python train.py --n_layer=11 --d_model=448 --n_experts=80 --experts_per_token=4 --d_expert=112 --d_shared_expert=0 --activation="squared_leaky_relu" --moe_layers=[0, 1, 2, 3, 4, 5, 6, 7, 8, 9, 10] --router_score="sigmoid" --normalize_top_k=false --routed_scale=1.0 --balance_loss=0.00141 --balance_bias=true --init_std_router=0.035 --lr_router=0.000942 --vocab_size=32000 --norm="rmsnorm" --norm_eps=1e-06 --tie_embeddings=false --optimizer="soap_variant" --lr=0.0026 --beta1=0.95 --beta2=0.95 --grad_clip=1.0 --batch_tokens=65536 --seq_len=2048 --train_tokens=425400000 --steps=6492 --dataset="wikipedia_en"
Below are experts of layer 4 (counted from 0) of a mixture-of-experts language model. Rows are named router (the router's row for the expert) and show model dimensions 352-383. Each number is 128 + 24 x the weight over its row's rms, rounded and kept within 0 to 255. Numbers have three digits each.
After each expert's rows: a language model's description of what the expert responds to. This comes from a sample of Wikipedia text that the model never trained on.

# expert 11
router:103106130141140137097151175201160160119152121125055151152120117152106127153171138122126109120119
Description: Word pieces right after a prefix or word start such as in-, re-, de-, as in in-ve-terate, in-du-strious, micro-bi-ology.

# expert 24
router:123057126151104122135182136141119152095147135095132165128129176102146141126121129121113116118080
Description: Tokens inside infobox and demographic fields: census years, "Population (2002)", invisible marks in coordinates, table labels like Total, Density, Valid.

# expert 61
router:151119142070079101095142161160113120107125142170058169132163170115100117125139128127161090153129
Description: Descriptive words in physical and architectural descriptions and band lineups, such as with, rounded, faced, brown, bass, guitar, drums.

# expert 31
router:117140135142117119110163131121155095085137117103133112081120137127151117114150135112125086106139
Description: Single capital letters and abbreviations: compass letters in coordinates, initials like J. R. R., degree abbreviations like LL.B.

# expert 18
router:128147121140064113114119177181124119130133118100127110078117160160070130133170145129119132102075
Description: Sentence-final periods, closing parentheses and closing quotes, often fused as ")", ".", "),", ending sentences, song titles and table cells.

# expert 14
router:110110120140101132140186152137090079090113153121097118109113187106140141160150174112125085111139
Description: Line-initial markup (dashes, pipes, heading equals signs) in infoboxes, tables and lists, plus "United" before States/Kingdom, e.g. "- Manufacturer:", "| 2004 |".

# expert 0
router:088109142129130140116137169121149128083113144128110150120128155141153117154140176111141139111135
Description: The words the, The and sometimes a or an, mostly after prepositions like of, in, to, as in "of the House", "in the borough".

# expert 7
router:108141135128087078113127138110090155076131137149105124113109146128135156103129201104140121154145
Description: Line breaks ending entries of bulleted lists, infobox fields and table rows, e.g. after list items, clade lines, table cells.

# expert 38
router:107122136128102116128141183131111118091145131126145168139113155105101115150136146089124117118142
Description: Nationality, language and place words and their word-piece endings, e.g. American, British, Greek, Portuguese, Proto-Slavic, Pleistocene, plus "States" and "Kingdom".

# expert 55
router:134122137119118140050131204129125160116135154155095119133100126114109128099095133111165137109142
Description: Verbs, adverbs and particles in plot summaries and narratives, such as back, soon, to, get, returned, eventually.

# expert 52
router:078161121126116093111145159144133153110103140170136115129118164166124146098146141106156128142109
Description: Line breaks and heading markers == in infoboxes and section starts, before fields like Personal details, Website, Occupation.

# expert 63
router:155123114101103144143186129115128159091114153125151109128120136123168158121135112118154124099116
Description: Byte fragments of Thai, Burmese, Devanagari, Greek, and cuneiform text, plus slashes in dates and IPA.

# expert 57
router:104119139142113147091162141180138126130104137126134158121107182135132155159136167084126129113152
Description: Final single letters or endings of names and plural nouns, mostly s, as in Lukas, Gales, boards.

# expert 6
router:117123106093100090098170165165157138148129107109131157105121142141131145141149152127176095157126
Description: Opening parentheses and brackets, word-joining hyphens, slashes, opening quotes and emoji byte pieces, as in "old-time", "furoate/umeclidinium", "(95 in".

# expert 49
router:126122169156092137148146146148086120088154099152105118110115121100095131123112156125124119166148
Description: Number words and quantifiers before nouns, such as two, one, several, all, some, both, these.

# expert 39
router:112112103111111105112158181122135106125134117128100165087128132139109106096100149089175068105136
Description: Adjectives and determiners before nouns or than, such as more, most, different, own, new, his, their.

# expert 30
router:140106163110090126141138173118119120110125154153145108107149142093152142146152153111199103104103
Description: Final nouns of proper names of organizations and places, such as School, Cup, University, County, Industries, Cathedral, Racing, Defence.

# expert 33
router:119131137117139083116158139144126100121123134118130110141117144121109135161119128100134104113150
Description: Word piece right after a capital initial in unusual names and foreign words, such as er in Berdych, plus the word There.

# expert 21
router:126102108118143150144138173130161118073093152152116147128087156167113146126128157114129131127144
Description: First token inside parentheses or after colons in biographies and infoboxes, such as aged, born, present, excluding, and year ranges.

# expert 3
router:107170161141138078104158121189126120079126152146123136123119142164114107103134144096167116157122
Description: First capitalized piece of a proper name or acronym, often after an opening parenthesis or quote, as in Cinclodes, St, OMIM.

# expert 23
router:126143136133133149094114156141115125099096109136128174110133145109119126130155127132142127138131
Description: Pieces of Latin genus and species names in biological lists and taxoboxes, such as -idae, -ensis, Salmon-ella, erythroga-ster.

# expert 45
router:116150161124100122095177112171126106109116139115094148124103149144088124096114179061148107152125
Description: Mostly the articles a and an, plus and, or, but, this, same, in mid-sentence before a noun phrase.

# expert 15
router:117104138102121138140143171154117138104099181130134139099115127137111136119156121110160137135115
Description: First token of a sentence, list item, or table row, mostly In, On, After, During, plus table cells such as Loss.

# expert 13
router:121137149113083071128155150129083105111134171161115165146107192095124140117150142135149126101142
Description: Main verbs right after a sentence subject, mostly is/was/are/has in opening definitions like "X is a rural gmina", plus originally, currently.

# expert 62
router:124128140099093134124133148160095109121145109131137150117111165117104168159103116112133136162124
Description: Commas, "and", "&", "or" joining list items, especially between people's names in cast lists and citations, e.g. "Nayanthara and", "Scarsdale,".

# expert 44
router:131132151155139119117146133132148160103140162132105106104108140104121127133083138106142122077139
Description: Subject pronouns and relative or subordinating words that open clauses, e.g. they, he, she, which, who, where, that, plus "to" and "not".

# expert 27
router:154122130156093155110137133118154121120128093126097121164091137141122149140092160080145087106127
Description: Single consonants and short pieces inside foreign surnames and compound words, such as the b in Jazzbühne, the l in Lieserl.

# expert 5
router:127090142128101121124157176158149151145142115124094151114133146152144144132185110119152118144119
Description: Final pieces of nouns, especially agent and occupation words like actress, poet, conspira-tor, carni-vor, often before plural s.

# expert 4
router:123102125110128098129133128144104156114147107158108129108143154115119106167093130112176115100138
Description: Head nouns and capitalized words starting an article, infobox field or heading, e.g. The (lead sentence), band, company, Studio, Personal, colons after field names.

# expert 34
router:125110136115151132112149169183101147149139159139107154081160121133080140134127157130126149106123
Description: Word-internal pieces and suffixes inside long words, such as ation, ance, ment, tion, ification, and fragments of rare names.

# expert 46
router:127118138154097112168164176139142120128116152159128150101117114115144108155123174084122106086105
Description: Words and name pieces inside quoted song, album or show titles and proper names: You, Love, Me, One, Angeles, Vegas.

# expert 42
router:136111116161097116109143152161139128120136127147071183105148168107100138110133161085124102086170
Description: Adjectives, ordinals and superlatives right after the, a or an, such as first, same, largest, most, latter, main.